From a checkpoint of a small mixture-of-experts model trained on Wikipedia.
Size: width 128, vocabulary 15395, 5.95M parameters.
Experts: 4 experts in each of 11 layers, 304 squared ReLU neurons an expert, a softmax router.
Training: a variant of Adam for the experts, 287M tokens, 8759 steps.
Below are experts of layer 5 (counted from 0) of a mixture-of-experts language model. Rows are named router (the router's row for the expert), up (a neuron's input weights, with its number) and show model dimensions 0-127. Each number is 500 + 25 x the weight over its row's rms, rounded and kept within 0 to 999. Numbers have three digits each.
Before each expert's rows: "mostly gets" lists some tokens that are sent to it at least half of the time. This comes from a sample of Wikipedia text that the model never trained on.

# expert 1
mostly gets: ",", " at", "s,", " to", "e,", " which"
router:462498471516459527515432539513503517503540533513518500489473481521441505523517487477522507464520481496471500522477520442502490475512513479479524511511500474522456482465487510494462490513451518497458521526470499513492483506486496484510492520523510458520494470531542522501529477442462496527518515556514485474518485511487490538531497530514505466485452488498482522545517500505547508510510
up0:493514491462502538527508440507507513508456544512537479486505465477490469512514552483501467491501515494533541485478492473535496545485438488502498486463498544556503493504543527495518495532478487491469518571484529481426501500488535492472489533514505550512502514489522502510504506517510519506495471478507501510467492461465483465494488501506488460483527500522465504493526492478487477499480
up1:489512475530513461504491518525464451483493502548540469478462549482493473499477495538495490497489535499489520514509487503448544493545487518477464559476547463490502522495472510457503489467515516500539513487500503505469521440480502502509477494518474516478493485470502529446499498495501483474464477493525507504530489510482513524540537529471531511512498547488475472479506484477459494462523
up2:539516498519511499476496504523472506531526504515512516503514534486503477495494513544464518466440490489506501500539547542533463536511452508518537496491441488519510475470482484494496524487491510509515549518477484478475536500490515432497513460507470527489472537470501485518503487499522534493501476502510546528495531472501523506547540502515485493551499473508518474526535465496487501535451
up3:536478471509491491510458503482474502519486480498543501461509516500530510483487490516481520503485485510476535474499547518511500482515493507538510527503505495549504479565520483470477549509475526490468490527536517484488496508522508474548478461509490449487533453500531539540496550528495519514484499453520498492471503491535469519498546493516527541500483507565503510496502497470480556529489
up4:528463515521505511439477466544515509466512498495524475503503483504495463550478470499470480520498532467472527504510483496489513486515518482509495463524550476492506506531471489504563537513542480518483482515495510504532447472496503512481493529520447493510467519498502514481486504547552494540513515502516502512483531505488536501521508478501483489480505552551511496467490528511482568530534
up5:542453479524510507444519504515501505484467441485451545517452516489460525503498525511494472511477506506461476484452469461473501478515516497466491470538520513510470531554491489511485510460537510509507546496484463486464480481500478494484501473497485511501502466495528505507475477495513482496492536495477509510521521439486481524496504560555501513508482528510479468502534506500504529491469
up6:521465529492470447469488528499495535460520509522474486495491516536494522523503503530463510521544521494515500491488466466518506472494553545496492498485485501522511483474501525546471501529496478507547560547477533504480494526510498489548467488495513482482521469496500477496501539467449535514508507477496486496532501483486450539465520455532487501491478512500508482500570499520512520525475
up7:512485521468516516499512548515496539513460500532492509439523514489474536520520498511495506467533514502492545474490549489492492482469486531489481479481465488458522502462506525484500455479527505506473536531504541442465482520494462470456507542542525518475543470423475511534496479522503509515498482475487466495489456505497527484499492506478476485487489473507492507534491507465481500506488
up8:475533473491508497465480430483481470502489482517488488492481476505525473539501480505501494514457516521444506485472542501520544469507438485477496462503505513478479484553519554531486482495495540504495509476488474483541501502508536542479488498496448549523534481472549496520475554515472491477480474482476496495488494486494522486501482544522464495516504494484513489529510498474522524464517
up9:541471479498522456470466465514520511490488485513504470465501501481492498517489477467500465517507481494521534489547434532474496472485507496500482499540510504509512477529500495515490530541522524563494505482476537531488529451518545499494483473501521467496509529490502437494505479498509510504508521516481533549491520478499496512547509548504487528507539467482482523473482541515486507527434
up10:529479484493504512481500486457507504520521509505499521488518492521478522543512502484541489500512513488474540492525500532551487509490523488491490495503465439443488501486519516507496470559523490499479520490513497481515480482510489492523477489500535506489523534487484444481512542498504440565480559483505501565507484480522503497539490496490531506465588481497500489498502503539507480531518

# expert 0
mostly gets: " September", " March", " l", " USA", " ENG", " —;"
router:468470512487461495492457483520491483507476528519501495493498542516480446466507478465509506473511468496490486522464470496475529449531530462526494502537490458513466476493506495455471462469485474495472497492481513505513470505481480528509499536483527471528451460547502571496520481503466529489482518556513491463501498533498498514504521539515527457471476514501481526522479481481517513487512
up0:489469477470511484502496551476448477504499485497515536498461500524518519487454478495518482469492515458520493510556482507500488498487497500452505492511427546515491538483518521501519507490454515491478490503509491507476428542535492514495507454504478523534474504509523475476487537515508506516524514469523490487516435487546458493494525473474496548478531517497513492494519524485477504514465
up1:480496522496497492493484551519497496514503529521506495514513463517506474511461501528491448474526490485536535485526523532496527535507487555514479476464499542532433543487559514491537491525538499508533503538526525469487457472517501500462514503472502470445510469504500495483478525490487520511550487517495499542487501490507518508520509474470498526527536511502482429501496474497490529487513
up2:494497470493475511449520520500463494477500479479528552503538501510496468516491515506531486487534543496481539496517547495487476487494511542505533527518463514525475478489483467497517514511540544477493518520555518507463503520505499502553516474494492510510489464503526462496498497479476525499509538445550481500543511455505534479488480498536456537508485519522538498517539533475473530521521
up3:487486505469543510455507507554500534487481488513500464496471471516530495489566477514456534496496511520456495501495495481503434498497479480488490496520518504537475506512476510478490510522515515539483515510496467500484467541503546526527431462522479530511542565477558516477498530456492518508483499511523497515513458541509490523496516491518510489464487524491516467499494521484503528514481
up4:535516501479505486512470543475507516523498490510523471455496515519511514501536467447506502502483528507511543498566519514533456509514497502499502513479492480548465465495528533504485535508490514487554496529509494441479488513523500493502497533504469498519512480516517487504483522476514540554465526455506457483519512477524473548510489528449495539456508465500525503526494532516525495522462
up5:487484516485489461476523494488520504501571528517534465483522535495497520511497521499522484525532517485487531478500488484487491485467486531478520515496495496486499504491490497511497505535538513502551536514507499487524497499498528443514472476543523473511585492499479424530513513463486512497553472421519507508532525493544502499521471506504491527497509482527489494492471536519472512497468
up6:523514493469510499505445524514513511530481529510514475501471510512506490509552470452497512492540536514505529507520537507542478504472503497459493503491481459522506511494541555461487538486484516528492498528513522487502442504506491450527501504530458491474486525424499482485477494513497508520483526523498512496528491518455504490509466458468566484508557509511541496514479506480502520508508
up7:480516539517497509473515513461494563502534537514488494495474480486497513492497517503526510487483516494482512492547524518515433518514549543492522522512470538522442517447529486495476539536495504498488515509525523525501512512498528487528459484499485452455517481484554476503516534485484478492493537460500477505525485522508510501527501519519522550501479501535509521515508510495517565505453
up8:518501482531521478481453553484459479495523510504495501494500466525471524565460473472498494513541516497486501502578501465526462504503535513467530457515479506488498484529493477510542520507483507479520504501484462488510491501545491479529522511566436540513484544506496510499486503500510477536523559466504522486528526488492481498489496499529492519490492540540487488489509479495524520516501
up9:490502524463483522457515490502475548507484516487497561521465519500479506543481494532481481481522510475498522489508503546534466497504474540468521495500490480571507498502492519498515547540521531482468497522521505501488483532501459475525486476515490492478551521510516530529509512498528471573482475480496518530517512479536480521540507559504521527505493515536473502517490487494479520549480
up10:536510451513453523464497535501513553504506492518481476465506509485522487508522510511516499498520508454523499497491482501489447482466506496502498519527495520488462475502536528500553487522482489502488516529452487499500534542478526465537502532525475486482543506488496450509493490509549545495486528453520493533523507481555484514529520536444538522485517516501488444490497483512499485494466

# expert 3
mostly gets: " this", "The", " John", "ary", " made", " same"
router:492484462494482513509466496513464476516493504497490467488521547480514455470548476447482511466525500485487512527490484456486532478526504465457456508538499439514499525498522484492531496488469522474464533482454487511518511471510513532493482532512478493511483435513513559486498469496454527441502553534484495470498489500483501527494490495483511475508497536513505502485514523515510505507539
up0:488496572526512506482463506500503497524502503496507474455527517513479536482500503484534529471528503524457480491507481435501505537456472502481498451494515477511471462486522499468506474496440480522491488507492497499506511486499506547499473538529475443504558487513518518527476501527526461479453544495507502466540542478528537500496511489506506513515486475459467490502495506473504528516523
up1:492459509499524489484483522492450513466517522517482482465478529510522463527476421483543509514531522536483480527517453492496490505466537512479528515525500508504482497464530458508481489525514515509516531523476507509492507480485558528493490519526549514521520486500546454487470474508456480483489523467480512513494497520531488510538477507477460490493471459468511492494513477534474473500549
up2:500521507521477465485459510492492507467510508492503504508464527453486495496532509530519479495464502493469463467500493491511464497469473491554446505504523496467475497567568514537483483480518535493496498516547506528515469495456514511462507520512488449489488488469503495521477501489541490502519557476480484526493438476498525515514497522489498508510501469501483469500500461528478482492561
up3:508481478497484494474502493476502487509510460502440504509460538534470502512516522492511465532508500463495487520512548502511471498458507552451498536446521494497478506492503506479534509475488494472531531507496518481455526511543532503492510494486512482472461472514514531445505483532460467491491510442509489472474488501505506547506466524502495546486532511551514549503495466503486545484493
up4:497498467523485505474501467514478481461523554509508467456486481482507482528521493505519522509505521478509535520512575454496481510516489510479551463504445465520455512526468501504520509475492481511500501523523460490502474470493495480522473547537483495456491538466516512486509476448549489491512471468514510518500456475537517471520505518528477494497495478509491505510475496489433476509493
up5:525529516510479494483516508517519507470502484532573497489514466498480548510510531522538493502515502489475496493481474457483494531517519496516479477471490563516454551509502510499492477486502502549530497537473514499453532514499474508451502520519460509448540546445511482476493467496494490560519489515501477498512489507472496544520523495486503507524488479495440490513523462522488492523504
up6:545474484508440496469520513490486473532441498511505509468550452514473515486483486537492444479505547474527476480492513514495512489480507493505469457491489494492491498534502531535470520497501473499530518511551531528464523492507484441538507491477512519441496518478505464511505480505482456513518490515545505530519490510484527507523455504511497467513506512537488529507511464458466510489487
up7:498495474522499469499506483422506490463505548500507484519485485515519549549491518520468462495511503500461487486513502487489477504470521493495460505498525500502524520508512508518481496490522505478479549476488452476453537513501509502529508509512449487502517508519502514460470533501482463531507506435489501518478492511535465495526524479541506527497496529492513487541486550509466562562481
up8:480508485490520519537501546471500508513493503516481450482497520505529507497472553548511501536477506512489497475509525517541503509502488466488461540490483511525499518494504476528485512502513485515506537478536489524486534525493506488473470500507503504501515525452524508467471501500515541498507480436493502484478502495577467506522548504563495468501546437511492496504494528498470510504427
up9:506483456482515514473495486478489503478504460514468516509502495483509483473438518504488483469506518467503517518476489503509504491515515527527488472543481507489523492504477474486488541555458557502478475500511485493498507523490496507490503517534480504520473474493511476444493499489462469526501519481495483507533522474531482409513519522506543494479506546501557466546532527473438499500515
up10:514479486475546526509476468517459511504521483558476430509485466528511481539501525486466509495520494497528508509490515501507511481489503504504533506480491517474520517483490508492472492485503483507564508480487459449520501485499533503487497464483494535525552517508523551468495534484485466451509523489528528486442494473515562539485509488488479501478489525507513437494500534486514511482476

# expert 2
mostly gets: " 0", "r", "/", " P", " p", " D"
router:518511480517514500535433495542524518497488519509521533471510501520494440465520518466484487511520504486473503502482485495506536455492511473566484508512468494508469449482482529455496495454494487465473491520499470470479477484489469508459520503484502499540469503499510540479476498546487558488482534508523518521503460535550495473496524537525511500497518522502515473539473494493484495474532
up0:495500514519463455520455556495514453511503434512493499506514498467463474475478477522506503497506529482481523456525484499506457540468483491516488509505525498538491484470494496523525522497491508504490483513443472532545493502495534510503485473512505517503497484517521502536505525499493540476496505496502456517523496494475482466497530501486465467519518445591475449534484524520473505501489
up1:472493486484509469502495508463517518449527466491528486529523501531482495462470495511551510461564506504467527477511485492504507463512482474506489481495505500482490495558484491437495473508514479492521507514495511482506483483505503443489485523491530488414523495476524492514467543464495497470465507464507507471529510515525463502511572504521487501479466481505520543506493481467494535493498
up2:491526477500469491491473482492443465506530473496444546482496483493535565472459518527477490511478508440492512504484495438490508501517488491492510496527523519523506491532509521529477490527491490476460537515459547474495492506510484437497495507535467503491464527496498496522500495482516454495509490526474476496535490502478503494465489504483493468504525538549457466546510474484495519483522
up3:550482510497493487506490456496524519525498489511486509495521492506471530506508512489515509473464485500457498470490528484514535507479488506497418484544514526492470545505516511493464536488474543495514488492433509478487459458518513543565435475516530507474499482524515513511515522517487494523473532516510485475501487486479509509491525499508470565512487456484487519516514514495455527476522
up4:508510481506525506491485495511462468537499510509499499506446520546515456559479527477458472494483516536567519471536505474536510519498515522545512483544484497499517437505499562528446469500488477482520519511511517476516489524497537554495467456508494479504490519515527489518502486508479477487503515540515525482487484503476491511491487485460452489462517474503513464506476498526500499485516
up5:471533481490517538444489563438462483515511487511501465480483471525564486516474500510479484541475492484486501441456539484523511479510496493489457500441524481494497492523512499517484520504539509501547499506513491516470437515516483476476499505511528529451504484488496555468489483497501539487522491497497526477491496510474495498506491520529509515561518520519514509495496484494500520460487
up6:487548501505524493508503501459507459500530510517479493501496474527509484493558503454509525497520440514447482494488499506465476468487486523511516510516509486550490515494510506457441521478464505480558513568468466533496487511516498483477496534494525511509528525496524471494466504498526491514536464515486499497519509486528495522498491527523509525475486467481498517490500479506488542445428
up7:458485515474514510506515487489503509506480475494449451530449504499520493513479482513529477486532593521515533496529489500536481507500477496494492479525493507546470531487478494506550509544534498495512522501466521482498510495494540504511515478471483522478521489517539483494517507502469537530505484497527505536477482524470482555460501462518530452525491489555484459494534494490477514521526
up8:515473487496495463492517490479508506520524497504460546496528496495525569518498520485507525512477563485474512506467512526525508473488501489500543488522494506542493507472538474494471487526515522495550525508516563528466494525507466500493474542501517478482513448453495459478506498500515452468435492456503484484474483506482516493514484487501472531540511488527506484482497508535464524476539
up9:501456504479430543501504474505454530490527498541452480457512513498533454500461507450493496483486480512519531493495521521538477512514471490455528473500504513502491515499486488496515515500504518523488505498543565498500473528500507476539487497492493520451538510509512511519514472472538517466517508443469522521504496523548499480483535546474485474464499476492475492537473510484513509475509
up10:509524490466512514507488549518534485560519482475473476521491566488488473486538483520498526481497506494531492488517559462548467448503478509510482523482469506514492524500513477529482479526492478496521494501503523494499422539490504489516483487524496440478481522505528497507477517495494479505507505484512447487497502514492548520569539511503511496559501470490469494487516523486478482485512